From a checkpoint of a small mixture-of-experts model trained on Wikipedia.
Size: 13 layers, width 256, vocabulary 32000, 95.9M parameters.
Training: a variant of Adam for the experts, 1062M tokens, 8577 steps.
Below are experts of layer 8 (counted from 0) of a mixture-of-experts language model. Rows are named router (the router's row for the expert), gate (a neuron's input weights, with its number), up (a neuron's input weights, with its number), down (a neuron's output weights, with its number) and show model dimensions 0-255. Each number is 128 + 32 x the weight over its row's rms, rounded and kept within 0 to 255.
Before each expert's rows: a language model's description of what the expert responds to; "raises" lists some tokens whose logits its average output raises strongly, later layers aside. This comes from a sample of Wikipedia text that the model never trained on.

# expert 39
Ordinals and position words (first, last, final, next) plus football positions MF, DF, FW and shirt numbers in squad tables.
raises: " |", ".", " ===", ",", " —", " –"
router [ 80 144 109 160  89 105 158 127 102 113 121 124 140 145 176 113 128 150 175 116 130 184 134 190 145 119  97 127 130 124  86 161 157 149 160 107 125 121 107 102 107 103 129 164 102  74 114  87 109 125 123 140  68 153 122 145 153 141  97 141  93 113 135 159 128  71 137 164 117 161 116 124 111 112 110 129  85  77 120  88 152 113 152  34 127 108  39 157 103 174  86 129 105 137 140 215 119  56 125 135  70 159  82 140 111 172 118 172  94 167  95  73 120 139  80 148 123 142 173 145 113 141 130 117  69 140 107 102 110 161 128 207 130 184 127 121 181 133 106  80 138  91 131 111 146 143 127 138  62 161 170  59 186 142 140 113 128 128 135  84 108 147 151 113 196 139  74 122  68 121 138 111 118 230 109 142 121 166 109 109 160  84 121 130  55 151 162 129  95 160  52 131 105 160 109 121 158 173 152 147 111 175 134 138 111 143 122 152 118 153 129 120 111 162 174 135 161 138 170  79 172  72 165 109 170 105 112 130 144 134  90 152 162 118 134 146 135 153 102 170 104  56 119  91 132 119 205  89 102  98  97 159 150 142 125 164]
gate0 [143 113 210  53  85  99  66 125 117 106 124 113 137 116 122 101 114 160  98 135  71 185 133 136 137 187 107 117 119 122  96 134  92 133  96 139 144 118 127 145 120 164 123 118  34 162 111 158  88 158 190 149 111 173  75 167 111 160 165 128 125  65 185 117 122  87  79 132 144 120 140 110  98 143 188 115 176 137 205 103 195 203 167 127 137 117 127 147 147  84 102 198 127 141 131 181 132 164 154 142 139 111 132 149 122 106  95 156 115 160 121 104 133 116  82 101  87 109 129 106  91 130 152  96  64 105 113 165 197  94 124 150 139 100  60 123 125 180  87 147 163 118 164 139  82 138 132 143  66 103 119 146 132 154 146 103 117 122 116 143 174 213 141 112 135  74 166 131  71 117  93 183  99 133  73 139 141  67  97 118 119  63  94 166  75 110  76 142 136 138 111 159  86 105 183  86 112 133 171  89  96 166 143 153 141 129 153 131 109 147 128 111 111 147 119 123 166 126 170 101 164  98 137 145 161 130 129 117 201 156 110 170 118 156 132 133 138 120 113 140 163  86 112 126 170 105 152  54 117 139 102 120 114 168 164 140]
up0 [119  82 127  89  67 134  82  82 130 141 165 117 152 113 135 170  95 141 131  98 136 136 108  70 113 156 105 122 149 126 129 132 167 120 171 172 130 153  97  77 126 117 160  68 144 157 102 110 131 163 152 157 111  97 138  99 114 180 128 114 132 140 155  73 128 145 147 121 129 137 127 178 148 149  91 130 131 112 120 138  86 177 140 156 163  75 106 160 104 143 131  79 144 124 160 133  66 162 110 104 125  79 106 137 109  48 157   0 151 138 126 115  48 165 108 207 123 159 139 168 138 138 194 100 145 125  99 143 113 180 145 140 202 119  77 183 153 124  81  86 119 106 175 152 133 162 132 125 177 142 145 103 164 152  28 136 115 100  33 117 113 139  79 135  95 137  75 145 163 155 110 129 132 165 106 111 101 108 135  69  87 185 118  82 165 155 124 143 199  89 189 146 177  99 137 146 132 115 130  80 131 132 129 128  95 122 144 116 123 145 143 144 140 153 119 111 182 167 165 154 116 102 134 166 103 140 133 160 137 124 113 107  96 145  86 190 119 122 142 144 130 124 129  85 166 103  98 119 202 105 186 166 111 123 152 110]
down0 [104 118 160 104 161 114  88 131 117 121 126 162 153 178 135 148 147 134 107 138 119 175  73 133 166 144 110 147 120 100 125 126 175 101 147  62 107 118  93  66 109 129 106 120 140 175 107  83 117 121 143 142 124 175  98 186 117 137  86 117 118 105 171 155 136 108 121 141  84 123 163 165 125  94 167  93 129  70  93  71 134 159  87 140  98  95 132 168 109  88  99  62 190  91  87 135  99 111 144 129 132 123 140  75 138 175 147 118  87 134  97 117 164 122 113  98 125 125  91 135 167 141 171 100 104  49  57  95 172 117 164 158 172 108 143  90 175 140 121 190  50 126 196 128 139 124 101 121 148 152 159 119 150 113 138 142 164 118 152 189 151 135  59 112 129  83  91 105 146 155 137 155 159 167 110  93 139 148 121 151 118  73 124  62 132 118 139 142 180 164 168 196 119 126 179 126 165 149 131 120 147 156 153  75  81 109 136  75  74 165 131 135 127 130 105 102 197 160 110 208 153  74 150 167 122  93 103 134 160 131 177 170  58 114  91 133 135 155 159 156 105  97 204 102 110 126 123  88  94 126 144 127  59 150 152  90]

# expert 35
Word-final s and es endings (os, ers, ks) on names and plurals, plus line breaks that end table rows.
raises: " are", ".", " were", " –", ",", "core"
router [177 137 141 147 106 168 148 160 140 104 100 151 134 166 138 157  83 142 157 138 104 119 173 114 164 204 186 177 134 129 130 111 112 102 121  56 123 108  95 114 120 115 139 188 101 126 119 127 171 126 143 110 212 110 118 109 192 172 151 131 105 102 240 122 120 145 145 149 127 125 124 136 168 161 143  75  65 145 112 113 155 154 128 115 101 102 100 130 178 109 163 141 151 154 120 118 171 115 133 167 159 203  92  78 108 132 141 129 129 104 124 105 121  97 189 154  80 101 124 100 139 158 171 128 129 158 121 136 136 108  86  90 133 129 137 151 126  64 108 169 170 189 121 150 156 114 108 171 186 208 159 123 134 151 142 172 134 116  24 138 123 113 128  99 133 112 120 168 146  86 188 133 147  82 100 173 159  89 123 137 107 148 128 141 143 191 111 134 171 130 132 157 153 137 130 125  79 163 137 160 136 167  81 143  92 152 149 172 227 159 162 103 148 182 167 110 106 165 144 136 150 178  95  92  99  92 132 124 111  99 108 199 150 202 127 130 156 166 128 130 179 116 109 163 142 102 158 145 100 145 124 140 132 149  70 179]
gate0 [170 175 131 152 173 191 131 103 164 141 170  71 149 120  93  77 129 130 128 104  92 142 183 174 110 134 204 140 137 100 125 105 113  96 144  57 183 106 163 156 178 135  86 145  47 157 163 134 105 126  98  99 136 157 206 127 161 144 108 109 111 157 153 133 112 123 134 131 133 116  58 160 121 116 124  64 109 137 172 125 147 176  43 122 164 196 116 101 120 108 150 103  88 112  97 171 134 117 125 154 170 165 122 121 168 138 147 137 126 106  95 122 163 105 146 182  67 150 130  96  98 115 129 141 105 155  90  93 157 194 172  99  98 141 159  94 116 146 130 125 189 112  63 119 138 104 157 140 128 121 146  61 153 158  86 141 175  92 136 120 119 168 140 114 178 128 142 135  95 122 144 127 136 169 135 175 119 106 126 139  65 133  71 141 152  98 150 184 125 119  98  59 178 197 113  86 151 155 164 134 110  99 128 169 109 154 147 109 146 102 141  96 119 123 139 105 149 143 118 113 131 139 203 195  93  78 129 117 165 165  73 174 142 154  69  85 110 123 110  79 148  94 170 143 141 106 111  72 120  74 131 157  93 111 119 111]
up0 [122 145 157 163 154 156 141 118 102 116 160 156 153 120 113  82 111  91  88 104 163 102 182 121 155 133 175 134 152 110 108 120 138 155 111 103 189 158 169 143 164 148 128 124 111 133 141 144 151  97  69 105 222 121 134 159 133 131 207 154 126 156 110 113 131 127  71 140 161 166 105 101  47 134 114 116 108 201 167 146  85 116  84 107 110 141  85 108 130 199 111 104  37 130 178 165 133 189 165 130 139 127 103 164 154 144 204 161 161  92 117 127 121 103  90 152 140 135 112 107 114  82 150 119 143  61 193 114 128 119 138  12 148 107 180 161 114 110  68  74 125 140  55 121 124 126 127  95 133 112 136  95 123 131 117  66 151  91 145 144 161 174  86  90 125 152 137 126 119 128 145  98 196 135 164 111  85 161 169 117 108 193 146 129 141 141 111 134 175 161  89 101 123 105 105  62 148 144 166  85 140 170 133 149 102 136 167 130 142 131 145 107 130  96 154 102 154 113 181 170 119 118 128 214 151 118 150  89 152 131 143 119  85 145 139 141 173  99 148 122 114 190 135 155 164 131 140 136 216 135 140 136 144 131 110 123]
down0 [186 115 173 151 135 132  93  66 106  64 130  90 106  95 116 113 128 176 115 110  89 156 138 102  76 161 111 150 124  88 113 114 138  92 163 195 104 185  36 132 119 162 143 141  78 144 112  99 150 155  77 102  90  97 129 144 120  96 183 156  73 100  95 117 111  82 133  73 135 179 164  88 187 150  73 124 138 109 100 123 101 187 160  90  97 170 131 102 130 129 142 103 135 132  99 167 111 117 141 105 108 118 141 125 155 157 124 148 102 116 112 152 135  63 162 129 111  99 187 134 168 196 124 112 164 188 108 192 154 137 171 159 136 115  93  95 173 100 192 157 124  72 162  99 166 112  48 154 144 195 102 149 146 130 147 185 107 138 100 114 144 140 120 171 162  89  88 143 146 132 117 131  90 139 142 163  96 100 174 114 121  66 143 117 109 120  94 125 180 128 127 156 132  81 140  86 109 112 146 181 106 143 113 116  73 108 186 140 125 128 119 135  95  97  82 141  56  99 133 151  89 107 128 107 144 152 126 103 118 103 125 197 154 131 168 132 122 152 125 114 165  76 105 153  62  82  98 107 187 128 130 107 164 109 175  89]

# expert 46
Periods, quote-periods and line breaks closing sentences or paragraphs, often right after a year or a noun at the clause end.
raises: " However", "\n", " Although", " This", " They", " Additionally"
router [152 183 162 137 110  73 150 161  97 181 115 144 164 133 159 146 141 133 133 180  98 120 113  66 155 125 121 114 106 166 146 150 110  83  92 125  73 141  93 122 142 106 142 125 151 143 188  93 117 138 118 103  94  14 127 104 106 108 109 164 185  74 163 161 113 136  83 108 136 107 176 151  99 109 139 157 130 233 131 134 165 162 115 150 126 154  98  88 146 135 150  60 128 100 160 153 128 142  65  97 103 111 121 134 151 144 116 125 110 130 169 106 127  37  96  88 171 104  75  76 134 149 135  72 115 100 122  93 137 191 117 119  96  78 139 115 118  19 140 153 136 104 147 144 102 134 143 149 143 118 134 153 192 125  41 132 136 138 105 148 109 156 122 171 120 132  70  77  96 161 140 138 118 143 135 169 157 175  80 118 156 132  90 118 141 101 174 154 123 226  98 116  67  92 127 144 181 145 156 100 145 183 140 125 111 119 137 144 157   0 134 144 172 159 108 122 155 146 137 177 120  98  86 117 124  94 134 110 101 162 136 126 128 112 137 133 117 143 124 132 115 140 123 136 119 128 119 153 109  83 165 129 105 106 127 135]
gate0 [107  78 135 139 133 141 104 145  74 156 117 116 159  72 108 202 119 114 129  74 133 123 170 120 125 155 185 140 108 128 175 151 128 134 143 146 196 113 129 146 131 129 186 161  91 105 138 165 101  72 111 111 136 127  85 138 130 101 143 163 169 102 191 150 170 133 123 247 169 143 128 131 134 160 107 127 103 121  87  72  91  82 139 161 101 117 105 117 137 172  77 127 101  78 158  99 142 130 105 102 121 125 105 139 162  49 183  90  77 137 139 185 149 114 123 137 123 141 158 116 160 140 132 136  73 139 168 140 159  95 149 139 115 148 110  98  96 114 108 105 119 130  91 130 129 111 111  89 108 140 134 138 136 141 135  78 100 199 125 156 128 134  84  81  94  88 114  84 104  85 128 168 122  87 186 169 123 149 111 108  98 119 100 134 129 110 156  78 147 121 138 137  93 134 173 136 114 108  48  91 119 115 171 125 168 126 170 120 198 160 102 105 117  89 121  73 143  94 115  95 137  97 148 125 109  87 185 129 117 132 135 153 142  93 210 147 152  82 101 140 175 136 141  93 135  74 143  89  42  96 103 171 136 115 229  53]
up0 [135 158  61 158 120 136 131 189  67 150 161  67 188 102 145 214 105 116 144 149 120 129 132  94 131  86 141 130  86 196 149 112 124 112 165 129 166 121 129 130 138 132 131 128 144 152 220 134  99  91  90 118 111  83 153 167 184 101 155 169 154 166 142 144 110 208 101 153  91 135 142 107 149 132 104 120 136 160 104 100 144 197 104 121 141 100 114  90 118 135 167  54  67 133 129 140 129 124  54  75 154 147 139 134 151  41 163 103 158  92 184 103 142  94 112 136 101 117 107 138 141 156 103 108 134 120 182  82 145 146 135 120 131 159 112 156  97  74 162 109 163  28 120 141  94 160 156 120  64 122 134 147 126  99  97 120 105 194 100 192  99 141 105 132 121 107 116 122 120 109  74 173 155 104 223 148 127 149  98 134 116 131 140 120 153 129 131 130 181 175 103 115 121 133 129 116 169 147 144 109 127 142 139 137 127 111 153 135 137 105 122 119 148  88 125 105 116 105  93 128 156 116  92  55 160  98 184 185 163 136 138 119  60 114 128 142 102 155 114 126 118 103  83 130  69 123 104 139  84  89 100 125 139  56 151  56]
down0 [132 132  63 137  87 136 156 127 174 128 195  96  99 105 149 104 124 162 146 127 170 140 122 129 112 161 125 128 159 134 160 106 123 124 157 105 168 127 102  86 113 101 124  83  81  73 119 156 112 113 107 141 131 153 113 140 150  98 131 144 160 182 155 111  82 140 148 119 156 104 172 139 151 118 109  80 152  94 117 164 109  86 149 111 117 125 170 157 138  84  84  76 127 141 158  66 142 143 162  94 100 167 141 108 127 117 160 194  87 138  73 100 157 169  75 144 130  49 172 124 144 210  74 135 154  90 115 133 145 121 139  67 128 148  76  74 118 151 124 103  99 146 139  97 157 109 139  46  91 132 134  93  99 150 214  62 128  86  43 118 114 182 185  53 108  85 111 150 140 151  74 163  93 138 147 102 137 127 135 126 119  82  57 167 137 135 112 158  60  85 102  59 142 144 124 134  98  92  68 123 160 137 114 145 148  87 120  92 150 158  80 105 160 124 108  91 154 155 130 128 113 128 140 170 127 153 108 141 173 145 127  85 169 170 149 163 129 171 111 114 149 130 139 132 182 102 103  92  98 148 126  94  89 121 145  50]